config.toml
d_expert = 448
d_shared_expert = 0
activation = "squared_relu"
router_score = "sigmoid"
norm_eps = 1e-06
tie_embeddings = false
dataset = "wikipedia_en"
Below are experts of layer 3 (counted from 0) of a mixture-of-experts language model. Rows are named router (the router's row for the expert), up (a neuron's input weights, with its number), down (a neuron's output weights, with its number) and show model dimensions 0-191. Each number is 128 + 24 x the weight over its row's rms, rounded and kept within 0 to 255. Numbers have three digits each.
Before each expert's rows: a language model's description of what the expert responds to. This comes from a sample of Wikipedia text that the model never trained on.

# expert 2
Description: Commas ending a clause before and, which, but, while; also semicolons, closing parentheses and quotes, and but, including.
router:142164139110135130097136161097145179151125101128110119136138114082097128137099111130122151109145084149122150146121109112134136121120121150089109119113100163180106133143155159087130110119112146122135080135133121106128076170145130120090111145109142122104177168133142154114104146117135101092158107149165140121123072099118107124137117161151156156115125114153132104124134114125111106157135110115164087112182123092095186127086164121168096145145143108139113128106099104154126155126152147160138112132135142143124092130133127070096103153151186127104167154093115140129128127115088167125
up11:141112165143136124131145145113077109128113161120126136127148137138124166112076115143127137137112083106145122128145092195169129124133128127149160132117104137186133124119165125124132097120128115089110179130108166045142116139138117126095119144122079131127108116125125122176102157130128121176155131140072108111127147114172136132087114115081135124164137115128100130193158143127098146119110085137127132126117121133103176169091121119120117116125098116147147118135130105128122126078163119140124128122177154113123120114138142130144132166135121166098137078104147133132129123164076127173
down11:133086111140116112149104120121153094104146110155134150141124151124106132107095135125173133082123131110119131119125145111131122154085088152138141134128098142068133134138138133119090117143117116135162060128121129127113105108101140152192116129167172142128120127113141135098212125121138141159168106165106173134128154145103132156166126114121125127110139126146183134103096116129156107130119097129135181125156137145088072141128099139103159157122126149136084081147099159117129110140138130127175092131073124123113184135124117126155169134131167128128123139122106118125125085164132137121
up12:126090164161129140121127158123087084108133126126128110152130088149136142106095105117149152167129128125116145147125126141142192119132163164118133098186124170123141150112062032071132147115105110141079146102120122156128126135125107139101127120097136115121130142127144143137158149146140120127142153110125111127122125115150087134122136137194194130118096105105139120125089143116126107136138159143183123146152130128101160096149097126090135111150108126130104129122144144122115127142185139127093127076107115169153128160114108114112159097111150143115131134128114136129107150165130139093
down12:121103129141134109124139127163148148174099141074177149111123135162096126127164140135139140100111111125134106131154129117127130118134133134122119131130123137175180099080117112172122109077132156164163118131121119141173162104154133102126141120146154144103093153071121100149087117162130128156155176097101134093110123119131134148104142121133098104128107104127158088124128144112165154124035095112142124150160105159120110125143139144160109101131127165124113144142077128098129129121141143147177158141096114136112113154116067131155146113079128130125117115144122148159142130134122146079
up13:144068164169091100125128114121147179146106124117126185138166115129134119125135130104134146137117083158090121112114128122125085129162154130125116166124059144147151137091161108122110154136136156154130154109095101140090084142131120106132149116119124094110112175149151132141133097134121137120167131139147137089136160158136111106119143131131161126145134154137128134092100128141129142146152151127169124106149104130099138107124101141143136110123167134163129172137132129117087139156121097113124109091121125105138161118105126087130134126083191135051124075156077118157169126109117129149
down13:127191136122131162101099111152154115104180128148117174127129163137164100129132115146132116127144115071179113105123142149089130100119118090152130125151092134140133104165127122139160112117109121090129124132135104146095137172116161129114138145110167125160186123062081127141113150124140147151085122093096121149120109135127175117105131104124127134112126151133114124122114071135133161118136114139151132123106132141117112159113138131128065159137110094132079108172131124107172162159104137078105129118137128151147124162094143135142118178089140155136098128106123120104174139161140115129
up14:145098163169149120106091133118110128127164128131172098157132112165134129118134140187109156135171094122113156109129132128161121125128151193129053128128133157133108120162106149118144125102133136124123080131118157149108140134053161084129130122112132114081132192114090138133101115103155091129149134117132133128133132126137139120082114100103106093133115155127148120091107129125105158131113127116126088111111129143184104127129151110116159130104113103167134147126124131119159113111134143157139094145086123170143178114131133124128105112113193123106142138127150158091144130174121093137
down14:156136144131071148120083117132164150115115123123150138097120111059142140112133109121137142118123178126139062148117124130094140112121140072152131157127107118141128135110107137155129125139126062110148174108122158142161109119207124170084131132136139124158132139099164123127127101100101156119135134150117089179118115151121143144124125118114140099182096108154147141132149146097137136098158127147127166152161112082114123153181119139122111118119115133136111119075157131141150133139128103111092167080121141100120078134113081093143126113154122134149151122121149143145113125098122131104
up15:093112118177132131132169147104167125136145123165117126123142120124160138130129103114100142136147102128145177098135147118126127130131135180134151132137194111105126167113143156069107117164141129148122101103136121095096176148132120129148112134104143126113125124114110128171165094151182133164191126157106098134136108095117106127149089122123104126142164115129140135203125116137159080139130174093112132132112152108123145131135102156082126154158110104125090128138105146067111135118117106093128152081085114119075113128142117179100126146135128119112100108120132143102136124114145113121
down15:140126139060102112134127107145101147105106106119128157167122177162138130121177120133141128137107122119110147139065130168145138102102123092132108127130125144106088153121090147141161172133155117139120095099132125152126111126126116163108090123116133095072129106126125123119154131095131134142115124126109130098118124153119122147111151134149111138134073119102133123117121127097102161148145145135178078137136150098173094165073125102132172128097185136120148124149163129101188130159122091146135128146127093159114126092193139091124138116139135101148124157169138148127124131149128175108

# expert 14
Description: Single digits completing years or counts after 199, 200, 202 in tables and lists, plus Romance articles La, de, Le and name pieces.
router:150131134113098127194127114120152083125137126110144169197145162120123118117147103125112140095127105127113126178135141128111127139145126131139142128137114182120102134155156139098139092153122117088154101123118101101086128123121165129082121128108121103112160163123115136134126111143137116063169119154106124119122155127180116094139122127121104130094162134126109119119161121112078127124102105099158090183162128084164145117149079144163134124121147140126137128100098102113098129093138142128160131067108129114156163112137089146116137133155173163146155127129092130162131141135124180109
up8:127177136138103126134129140132092177163143085111144097158113145117127128123160155118173125104123111153133111121163109093134151064110116133181122126122129106117108128136073115129157119157141099111168115101125115069124140096124100140125150165141102130117115139137102121129098122128152124134108098121112130103128192059160158110128114146120161145140149085132132215113133140127117152118121101157175101126103111146150137150159134112175096144118136111112147101149135123125114128097156143159095091140120130131130152126108151154142150136104097163167128148102122164095125105109090133126
down8:114149044184150157143113153145158161135147117138099129138152128110170077132119100124144132120161135152107110122085119116151126125119138153118077128150108116102089087082119104126121118151100111121118118192170127147136089098142106101159119161087153142135124122125124104131156127170158132135110131113121134152107145127099160106133108105159144129136169130139138140124093129169125102151105121135123121150131100142126136160135108125094157134137088146160068136150120137146101114167134151126163117126162096177073117098147100153124137102096110134114140116127067103099136116128127153137
up9:142141098165126132101152141120137129128140135152132136057119099159137110120062136120102139157123143115135133109138129124139090154134138137146137121134130116111137123127145140142128097132155169076132162151180164113110133117124070179171117121141143116121113177113171172142105146129131070116130155126129123149103090117144152096109143131122089114105092128155173133129146108110175111129097129104101110100118128109126128119114119140128115122058120140159153120142181144129139118095146083165177130154124147097123129129120112136149182145093072106134140089154098144147143124118145125091
down9:079139132110143141160138138151177130154119166153123128106128118182104134168164090115135116106130154114127132148152128125155122154138119115125155146121139142127162101130094157166132149151122179122100118123172136115133108087076118121081094127115108100159106129134106107111125183104103145145118128168116129128135116126121138166163157095149111163106119154164115131134133114145148126130166146149072130123124151122125153153124118192153118107155130139140085151083139133122156108116106127119119141146081113125134126162110126059129094125120118106093121133096170100139174145174158178150
up10:153145145146148129145151131138093130083105123173046149154146130132160123081120121122146126130160139096118123135175145159128134132126143147134121112125159124117150162110120159159117126136123151116105103152128113136101083119129132093128095113128153149128157088123130122192126132147134119138103066140104145127132123128141148127136139120125151139156130126147138113119076118119140121130091139132125090068145150203152127156131110091122120098133134135128139145100111088102089126100132125136161103078085167092134136160093159149136139140116152152172070136112077124108130104164127172126
down10:114121123130086129141150145138138144184124132131091104097128118138107072158134154111159127137128163143152154139116161134155128153119146126126143137056170137121132119123176121133125120125081206172120122127121095138092143180079109161140183136158095130174138122147115159113130123152118112110142130135129077118127136142126096096125102126122123094096127138088124091078135151114154085150147119153115123150141127145142147118102135151128154108120107202122133130121069166126122113112164106126107129162183107128161119105095130143125110148121094135137107119099130135121139128122116132108
up11:113129153138120140128135081108168102097094112156130131089113131130144163112114128129165118130141157112131132094103132128090147116130146103126143118157101122103099118127123133113091108120134144138140097165145120141095129145129135098163173134172143135124121142142090121159145170135157128114106138065124145126128147123150114076153133096142121058144177118138112149100130079123179098162127111117140107135154178135179161134093131149132112130119135075162126122137171070130123168122132157133095135139173175151116113144081121113132124073142133121117128105123123148143167075121147129120
down11:155103132101101138152139111106135137096128147130138116137091112147132120061092093172116098110079114139129163114137138116147133156132151169110095122103088139112114138138104115124132123113168135103141114129140099154130151121118135106125103122124113135139126150126082108123157206144100137143120125165135107103098113148147147154152146148111109116106109126092097101113119146110111106135119135156086136118128126063095128108194133096114182116163088129146125111079121157072128112153112092144093180103123111167135136119143181163106110122098128126126123189138115124138127147125110145137
up12:091163084186149098103092109111110121146091127131120122098167118142101121142102121149128142109131124124122139149120101126120136129131110110163144149162131110122118075172083140108140134129148118125110174108125131118122122094120135150153109130150055153152122112133145138124153126147119095101146112158101100119143124151164132114159141128112094103128151147115149107088123104127175135155114123091128128133122110103129124178135128144141139131102079152152155179112119134103178084106155175113159083131156110123081149114160114121118108128188209160133108136123155140133125121135113114165
down12:154133124105103134101132120150170099104137126129111118134095120111163165173221143108106128118137111091126104129128154131130111085118101099139124154081135143120126128139097129147129151128146113166098116108112099149079107153144125117097128141123159086135094123136148145115149196092138153153091123102131122100119136081113155144108158138098123115152064108106156107149087106105133133115130145117123153101119153074131204146075106080149140160123094145150138099159142121126152143142108124122128161112144119147139159083140106126131130097119128141106126110131165127140122140130119111130

# expert 3
Description: Pipe separators inside wiki tables, especially asteroid and result lists, plus inner pieces of foreign names like -ová, -ov, -sson.
router:166124129116139131149117144072133096162136103126130166130155125122118111109098106125095113105100113118127100150127137124130173155151104138148121147123117148155095146110131171128131116118140088142077090140150082077091088195162180099097111165089135107169174139116119148136129126115142120089118126124131089157137112097156149115160114144146131128114131102155117139117160109098085098157166133138167063130152139087096147134100140142135131145142137120160127138108119120138103128117183125110099095096160180152109150134114095100121146123122137123125132155099126129133117140126102173124
up11:146116131114104115153151172133134081125124162129123102138148118161104109071145111118135134106149125104143128199138108158121137109134126110123091149161161065157132145120094173129091090126134113105121119184133132101121110126150152119162104135167092128146157127126133086124138125169130101157125165126138184139172143147114100096116140108147133162129127116134125084112131110118129145120084085127144118111151103065136117106134108149132122128141137153159118139128117099141128065160177122100129141128061174112128145144133096114165157128131145129152160142131080134125109112119135123114
down11:138113123095107179096109095137099174123128109108138167128108088109136098127129125130079119122084127144120118115138110113099094144145127127131121126080143121095125056093110156126170121121141119126155132142141118137113160146133141147128158138104146153118122102129117134087125137147135138108158113185132114126099118143156090119104127127098092070119138114192119151115109160117147123159115152078091160130121120109151136153127138134178137126155133110123110127155099155153144167118144155106119154159126117083158149128086108117120108139142142107183144164194125102096116149122178128097
up12:121125099151163123135136099132111138119148130138116145159165111181082120117154135136145106101160138129133159107126128070110104141118083124124144163154157086119131099104129145107097142137040131110118119127154159115130166103163118102174152125120191134134126147117068151136102109140119183113116111114144120108119108076128100131155103176127153117141125182124122154137116130113131112139166168144132118150148133121106119130140106139174119129140156079138170150133121148121117119106108095106090125143175131121137145130165124073110122128114126131141120090118131136172106107086108151134
down12:121165135111082111167126138159142123128116128139120117123108148122180195123125120094151127126157181124122079126126123110130090127110142166116128123124113160147140143146079107129112136158119129149124112164071143128147143099097109168152123171095124139131090066118133090156045138140109139111197118132088165154132128100089114125117141109139128140109123108089140130113152119140133159130051128126120105129125127130166120123115178131121115138156095103140119155156118149144133124145144125141131139092132131129091156128092077120167128132127124143157137118140108142115087146142151120116
up13:090133143120133129120107140120128129152137072104120172134107164155149108140124130142119113121121116097128121109102104167140145147132142130105140149146114140122190180134162148167140073110110109152084152121110121182075108124118102127129110110188123106097110140086183125054117120115077106122115151113133173129152158123126147091124112149178139072137133134155162111113128155150141107112138137142155117139104140171108136144126113123128124143121118132144171108094131114134146128129111121096103129152127094171101131133121168102113099135194144114117127124109109136154131086142113137160
down13:161133099109162131130128127137117113097117132104126113125112132115101121098092117108142122119128120072154157126155115134107166119141127132136100163132142128148154130122091105145106150146187126146131137110092134131147130122127107072114128110128156112118158161128108166167167109134152112115140129111121116115063168158089131112141147076069059111125115176138094150112107135094110125152098128167094116119168134064161128137119148167139128100130174131110111170152164130120138129139145130142109127129128153087157159122122116123128147169106144129154148094119131136108157166130142123058
up14:086129152077136137107143133137142097168136108126110121160101130130126108136174125161146163126123127140130093096082130114130116153155089150110154130139131088067122112112136120138080116124121138128132138141131126145117100153130109137156110121176125164100124157119143133133120191131123132181128130106147101134167137153137075133169137143167116108112115117150113145153094124140144071135133132079097158125126139158202125147120157124100165119090075129129113118164107119110071124105125133152103145131116120169139086132132136127170122123158155078129154116123117094133128165124130141086
down14:118116101159085129143124185098107145062144128091124121129105135125107162119089126111158106110144133164093157128146098134156124127101139135133128091121112157173152130139161132090135130086133126121150079122134149141128140131108114129128069127064108118112133123111133130121108138204140140119119115150200119163079126113124151168119097123127147147135112098122139124088131143150127170129089146138129128155144128109116078144149084101117127127128139115093176102110090160101167121164147109127144138122118127142104136082149130122110139112129126147132162139140156146120180171127090127116
up15:118137096110101147107122140113143149082130125122133161115104127146168117119120121109120116144130106178137170128152104064081113122115104134164140143132141192109131113176051138108101133101134121092139152132157122118101116127127133125118147127097162093164137155099132114120132089128153128154144128122136135157120086161113130127153117153106158119121159111142121112110135122114160139107066185123122118157138131135094134143115067179122109199086184134135127119147158130151142120141133157140099120150112131122151131135151150142115141159136111104131128142160118117118128071112106074131
down15:114107119127150127152102172145188126132129121133144142105120136124080102126122097108137148141133113106123172160104158109123153101165166143090106166127153123138125075165133135138120190077107140128127173127138173093115131110108109162115124128147128140172120127131114140103138162149187134097119128121102096097157122141130138134099121150106135154113125154106117113093139099150128126130133154135135110104098169165106164101139101101123129080144122085120191117169172109116136148110163169122157128113124151123152127085128144149146126165116138135126154145132139099121155132155073091158

# expert 0
Description: Verbs like was, is, were, has, be right after a subject, often opening biographies ("(1915–1986) was a"), plus also, first, as.
router:132139116098132108093122127059141112132150123103142120142129105121109142133123072100157173106109129116144143163134090104111124121143117171129129212108150152103109087178173135109148119116143155109121105127123116093102100177156162148143145105099104142122119142097142129106100110138145086101149060164148131178109121166120124117146134146143136148120151139162101162104147112112128111122108105130143079112130131151121144137133129112163124138125119154146138142150117149134052144123132164137121094130128171121150099116108119136119137113151179103093144118118138114141086143137105175150
up1:153185156084104119140104126109111116109137100152148141133097126134125129144075103121122165126099118098113166165123141128116179120143132118125125067129157165131146163130161105161112147146144141131086137102079172097113143159137172159148122116128186152132115139153114134117138172119112149110122110070109098114145078108135132099145114202093160142104119121102133130127137130121100115122130161135124122146125117143154125133178113109135114143163129150121107140111156145124141087128121145058126126126129142120108143157145155104112131132113149096073138111060102121126123118152139136143
down1:090136075119149093127196161123083133101126153131103128121135143123126120119152113141145095115131140124106128132139132103133130139171084125140153144137113139127120108127086136129145089127109151125173139145140098152157134130197110122135157104108087081101093123175127113185088178077126104147104136106121115129123097141115108137142158139177094090115132141110127127127147145114184133135141150131128143152118134133104159134098147135144130134105133098139157061138125127127142124153143130143153078087160070149140103101146129148177096104134126111133148131163096116132129076125127124136
up2:157128101127138151158137133170133092069135067139124122117135098101110103155132120120094129136102132078131158162133116113133117161138119144125115162114090162162103155130151069110131134132153120132122165144128124119119130128116138099115168103100100095198134160129130167141120131094166126093165118141140100131153172124151091119141107117131133176119153123138104139098104139114117131090074122136099135124130140118142147151129100116160164116131147109132130111081129104159092149141166141123137095077127143150103151143110103159174162123085121163153154172120143147107106115116125159094
down2:141146123125119110183088168139150107089161138156139133156138097130117123092126155102111151121087158159121154124130083140131146165118132124102140145124041113140120133094126123108078149133117176105148144137087136131151127098099138187099119169142187123123131137154126150122090118110139093144148126120138113132109131162142125119160138151125137127172108159167144112124121131132132135124127120135098138128127158138095099200132097162102097133076139128162100125103161141105149130139147130110110116110078106151092121135159122151134130094129143121111124114111143181111144123169079115126
up3:091123117127132158115155173087142121138131131086130105115102146132078137185124120079129147145100081121111140155126128134128118162123078129157080139071092135142171141131143149106132126110142133127142137119176132135096130172115098136164150122126098165142160128120139128138108177139150119117140130154109105094108112135139151122135110137124132103147125113101133083112139125107154076140149110112156160140162174141132136169142127096122115113088128124110108107082106174135175172121158119126186116126165092102150123092143168111143128079152125090146134085140121112130114127125134145149
down3:167117162128128108130153087130145138125134119148126098141108132066130133137122092121152132123119154161130139144122154166118118088158165127107101155141120115152045073116132087161088138105142125091112126158107139164126123120118132115137127136144179183162151130147156106119173101176119094122134120127125120158128112083133129153125091129173161125145128131131136120135120126133085127111129118126130082109125134099143182130136175181150126135170130179148129113128159108127126147153111133119110114120116139151112093117109136098158071172147105157106121138097164120119123149115099096102
up4:139147150113132144136155142115129110133143129119148100127150103125134153181126124095130127161161151112157157060157127179164116127140123127094115092135170114117148176134128127145113103115128127099129121097137143126150132122126159127127128157117145110103142121119123116144124115053108125127153143098145152111128195080160122130103157103147167110138089103166144154117124121142110034111154154128128137128143120130129172097123086116111149108128111063084134121130129073171161137132090133131095173099160091145128142124127152115122141128100124136140139113104092137110146134152111110153
down4:129129126135154134147114181179140164107121147153125150128166128147100086100131128112135121121120120108101128164098136122128155128117122128121158093141087108101101128147156101093119146169107149125108135131162136086095097129166105101122148108144114105147126123101174128097123078146138197159123135121087135129153093132124139126133101198149104130109106150126105128160099093135103155119154127121151123181121147111066125129127129165111133112139090162130107110106124138149099160118127131127155122128148123110136175121150107173126202135102142151135129101171130131150144092165150131089
up5:155076111143148086132099109093156135094099170148134123125141102129140105127133136110128159109141145128175152128097087102132138087149141114130114160105159149132121124155124128164110118041130139131152125128134127150045085138134158129114116132177142128141089121145099117126128126133117140135155097118084152141126121151172131158131151126207126121119163157150146079140140148120147118144102124148129084136120179124085127095141141123085164122134127125105141130108146142145075136169088113091121121161135138152148147131153121123092156117133147117078130116117122120110155137117131113139
down5:108165165078095143121125112130139141109110141135074145111171133131098114145124137146111161147120118103179090089127120095141122146106105137140093122138087135109115080158081114133112124188113130118150095139139119116130160188163154135140089134137136134154120114145146065079148122124136151128118140155156143093159141144101124170086095140161090133129087113110127175140128098126126190136121145073158180140138118145116130114119127107116131142107126119114123108131130127094144158130163130123138173181166119140136142164145143124111125090151120153140128125122117109145094137132167136115

# expert 1
Description: Prepositions, relativizers and conjunctions following a verb or noun that governs them, such as of, to, for, with, who, when.
router:141172124115113127113105152096149132146153089137097139123165113100107132133091121148118172092119119137114147151144125093119156152134117139083145140154133144146099148153122120086123141124118110120134108105151125112116086176127135124105108144124150105135173140152132116138121128126133083089196053123185088177165105112132134121098142162148097139126183096092084112112154130098118086120134116118146148156154125112147140141116090141144103146120115134126149137084134116152114124132132165124149117091165100162191106150094119137096103137149174101119161139102115134151119112129119123134
up11:139185107128125120149110133139154159128135159114109130111145119139073124125093127150103166134146098148120163125156123144158100147118146212088132105129145090140145154132162156104130185127161118111131101148150129103127123133119173124127131115112134079091132096136129110116147111074104129156085121114150147088131138140163107135113155145125149099119098147149174098136130112166138100157123114120114137139174118122170156108117079123133117145126128112132119109115118127108152061109134138122102072127103107148138124154141129096113145105121142136103152152111106153128147050164127125165
down11:095116128088125135148129101083114126123123108126113129134119132141155144139143120142159105132095119121138088129135148113136090100122126126154164167134129126119128087170105109170160105106144123132102126130152128093143148132103150122192132129141137140139107093132101126157105094120156124099152098126129127099121168154097135115140130171141145140142177134149075139116106131149130128158147148131126074075139117123084114117078129148146154121105142150088126117196150231145118136150143166122157122126123143143121112087130095140124080142148107125164083135125144119117089165121097131112
up12:167152130175140089135178138088147130129131120142104125116151065094135071116105082127127162112128113123164133092131115122114120105154100083181150097135134168115111192124097138081139148106119138107134132112126120115145155133154139090054145192099118137135127130154078124147154124104138131103107134143102161141107129138097139114154144126172114144135148147078111141118127129131131134154200129127110132137124125120115128105133138123135140152125117127139171174118144138139130067108136096125132157110155097154129112116166126122130147097114158159120168116128131128130116124122124121084
down12:103070089125101178091126134096167176150112129170094152166099080142118170098144161142082118116113138147129126130127136121155127123101170128072101130108103124115151138142149117132155146120093110195131134129131138167127105161132099176171136081147141147070156147134158145151108122129109109152154116092137121143150116128122120089134134144120124143107151121132136092157113114129118127157088127112125118088157141110129129152072128159140149110110176105125104131109115112114160181136152122158134122123085140111131107133129128188121123163112118103116113129109155124160131159124133129128
up13:135162146097095133090127144106110091128153108135071126180125091141104154156136110117157138147183155138135126154114124126109136168116122133109098093162147133099084130115124137117154102098109116123123135137122148118162090102126129142125100160108115138089160179130133166159106096106141139147152162143185142128140130120086131140122121143134142127097091126096097160159146132131122144146096167125116153097088125130123111072087133137177139067117118129123127145149135112135086143169125120116117100112115132136145151141097126130128061177181127130127140151102114189117141130133129145129
down13:114117129155121165151108097153121155142140153115181166187144145129152111078119150108120173105079111112143130133124131126154084153119121113148126121117170100108152161106139134102186120124147175162134116099142113143114112134117106094122133122115128110158150150127123065125146141156138095127134124100163100118160120142137067130112158100118129090130128101135125117090082146137119130171151148136137203139173146170150122111145128105130162155132116132086123127105108096149149180160103107115132148126139099099111101162136125171132112138146120137137133085139147119097127155142152146149
up14:153131114075081118135090160098114107159148114167071104166103122131062124092087129115141152132168091130155169150140121157164130103130094178088128127128130135117187122126124122107137129088116164128129141128095139133120109159150139133161151117126122166099103121147112139131147160124129112130102113106136079127131114134196133131118172127112139127128078148144145102133197149165101116126148103121107148139127116123115132120141147095080147125133128117128117129117125063121146136153133127145102136121108138175143112150118155138126136081172170136096129120108157135149118138104119139113
down14:114132121143149108145178094098139174102118115104161085079154110115155130189148127126143117083096148099127127133130130117111130135119093132174106132102131124143120130130129084163101122123127128119102099145151135142129103098137133148144127124111115132130112116103174147144120123114139146110156093120121154143136119130107148166142130079101123118145132136145167170114126072133123127129120101129133168127107149121125129126135184086135140097136126148118200104142171161093083121112129135146157110149101129105149087149123144139144190194148139113135148143148100051111124110106161123161
up15:163128116158116139118126135105117096124128142164146125107134097083146153080124122092124126118142150103162140163128184110125110135112113129134132105129128131112072124134116130181124131112129139131118123136126134104147108139104129136108084104085127076076175160113143158127129187151134118154146117124128156147147117156156131105073135147117153114129092155121175149134111127152101162154102135129096167093109165138176126112112139142147166094176157136118099102104102132169108130133121161121137099122138129134167137118170087130135064169167119144128125111139111132075121103134115120084
down15:119163157120136110173144125128108121115130171089086120164137123173104106116066150114148129131147095146128153085135086165093131131106127147126095121125118122098140129098137162083165140135113148159151125137067105143103116112115085114123103134128143131150163125145146142113139136133100080099104159164128098154157128141088153109148073120131139134128161133137125113126123113104116117120114195076127160136085105156132138128132128135072115127131095091112158146155109101155167140131103133095127149092148126137085128143141147180123147158100112135135139140111181122141166144128153126140

# expert 4
Description: Leading pipe cells in stats and election tables, === heading marks, and prepositions or direction words like at, South, North, many, some.
router:156151137109083166095112128101146125129112107124103160126165130094131121164102123094114153140115132132098166122169096105116121124134146113178145115129150085151117107171147146101125176147096126101118077133139104143086114133138127110097119178161124106167152132121117136080088083123122101092143133121123144144096111098113125151128109147141102128092127123137117132106200123101144128136109095125165164151159099098132166093119142118147102136147121132102153130147128119154084158111152160173087129105135139141153142137130116121099104141148163117109141113072110098164112114175118153117
up1:171084126131145072152135072120131102149133120121123113121140153128112141130155170120164130127130176149124086124145130126079125162154113096120188125156131114128144086123109088148130129077124138156090129145115129097116080123129117105124124133072126137131098128135134102129171101098109151169128153097089093122154131109096140129162156132130131125094129162079137135131146115129104142123135101131124112110128099148109119127121182136123143155195095136148119095133130143180114154154145145137090108129082141124131125112126108134115124087138169131126167132126116141135129194152176158143
down1:128158140108104132101145123151140116091129150082120153093093114112126138149144104095116138120112094126124146140147145151155142167132088119144143140140131139139150144168127147112112162129138136118170087116148120150095176122171140146086038128130093146136156096129096135128145131134140103117101132142141113155120153133174129080119117081112131124120103103189125133116141172168116129170071130143133080129169105130147113112098153132130107129134132137101128129100120116117126134127151123120146131173077112148152169097070139116116134146153083117137125168170129119150131109158096095129
up2:139100149125124131127128139144124147122151089140112163162180130136097130123075103117142063099054140118113124155135137086120125148149182160165139141183138124098094097133130100136156184130119128199190131152132112135091129175142121102108135104154091145140134124144124107131100140120105125116141112120140165113129147100129134145127146144129128134102142125086120134132148123111134163125156135147130125106123117111152102142094093106159132132131116099149142104122132128133137147127157134153099109188099152118122133120113155128089086145126120109113106122112104120083132166149094178076
down2:121120097121098119156142104153159113120139121114127108125119136165132110169117128112128119118158148122102171078154124151130158111141128137127133147113109156124136125126099113139139098125133150084157108126134119092129143106138119117156070138129124125091128143150113152154137150129159141165121154125124118107170096113157140142122162159118085136136158164118163143117168095089114122143104140123109174063107121148039125114150165132094128091140100080138157159189106132130136126112144080138141113143160128178139158178164111119133136109136118121167166173124115099124083114129130121146
up3:124135190147131096138094093155159180170135156142117134125162143133086169109103190104147142113107114156102099122101134150168102134147124126147108118130131061186119088128137109096110138128149123130113109133138162169129120149132116141122172124138148104126109136092130119098122121124139133128128106156137138114181136144170130140120101143122104113141147135118107131141098152083204087127121141113161100087143134123128131102090131116119116124128102130112152094141152120109128118146107139135113113152112149132132127116169206104109127109152124134142088115095148077093115148141136134082
down3:113124118119138129147132137138117123129150108099117129148100122202130097144138130162109154128116127121140172144150125152147137127118128160113094127135135198087125173129159116145138120124083131132190137130121101093140123176168088135132151108090083105121134174158151137152150185104135100153102129090171112114122143122126136122111143140132120162158060149145129129131161131131128124137134113141130145150101109130169153127153110116087132067130172116166129150126119123113133168148129111110144135131152087154127098102098094131179149077136125089139151127129113147135095130083135152132
up4:134127151063109103159126158122155129125164133140129122152149128094129125120116161164126124162097110118117143154118169118098138148166096142081127164132131114087131162119140124171140124093072140117140130125113156126111117118142173092109116156125128076104109159137112185152141155088131097118139133126138170165120109095136145133121124119107096123103108145157133137105126140119103134154075173156094099120138127129126166119194192146127107102144128101175087140121130123091137150108086096108154160124130110118105110151110128133128128154141088112131090168147116093139103119134154147133
down4:118094133116139142167143146146093156119124162125128109128124126128114119146114133057164126136080137148128109129094095128106126130107137166132124121128149159137111068094114146141133131118164100156120088135165081089129143148125105180149132116146158115144078156093143113117124107108132098142081123120157107110136173114143096166096124136135139113103123127122093105146101124140155089162166120082106122129119125128165205107093145120098147135143131145091188095146153149083119135100137160116140126155107127145148141149138169114123155129149105144135106123090084125127145153149149155120
up5:154176129083145136139134161163147127132135135086089144118127128119186113141120124130127167118125128109133134125119128155128124124126138133121126088144155115135141143128123132135128126128114110127121105114149121116159147128133121102130145116109127120147151099101122115118106135090099154145110124118117142133076114123134125108063092115157125069119097190110139136128205098156102126188120139148107067170129111158122107116136164173099069136105098083128135126133120167166134166126121138183124117126135141096152093104097172127080135147133128141163104127164171125131136130090172133117
down5:121099141187134095165146087112128099130133106121134116157077133133132136095121152123129137107125156150110085118126139122111167075078124134118128129076137155089133122131120130148121124118136128117125119164149159132135134130065148126117088133113140087136086153150127109116158164127138109156120153111140088112190114136125105095160106119096118140137105125103128142155127144107128060116138125101151145122146135120143115133137105109118169108163168132119090134124129107190115125125146135091153145145107096136154204129141112105138105092132146098121175157122141169146128071126110159141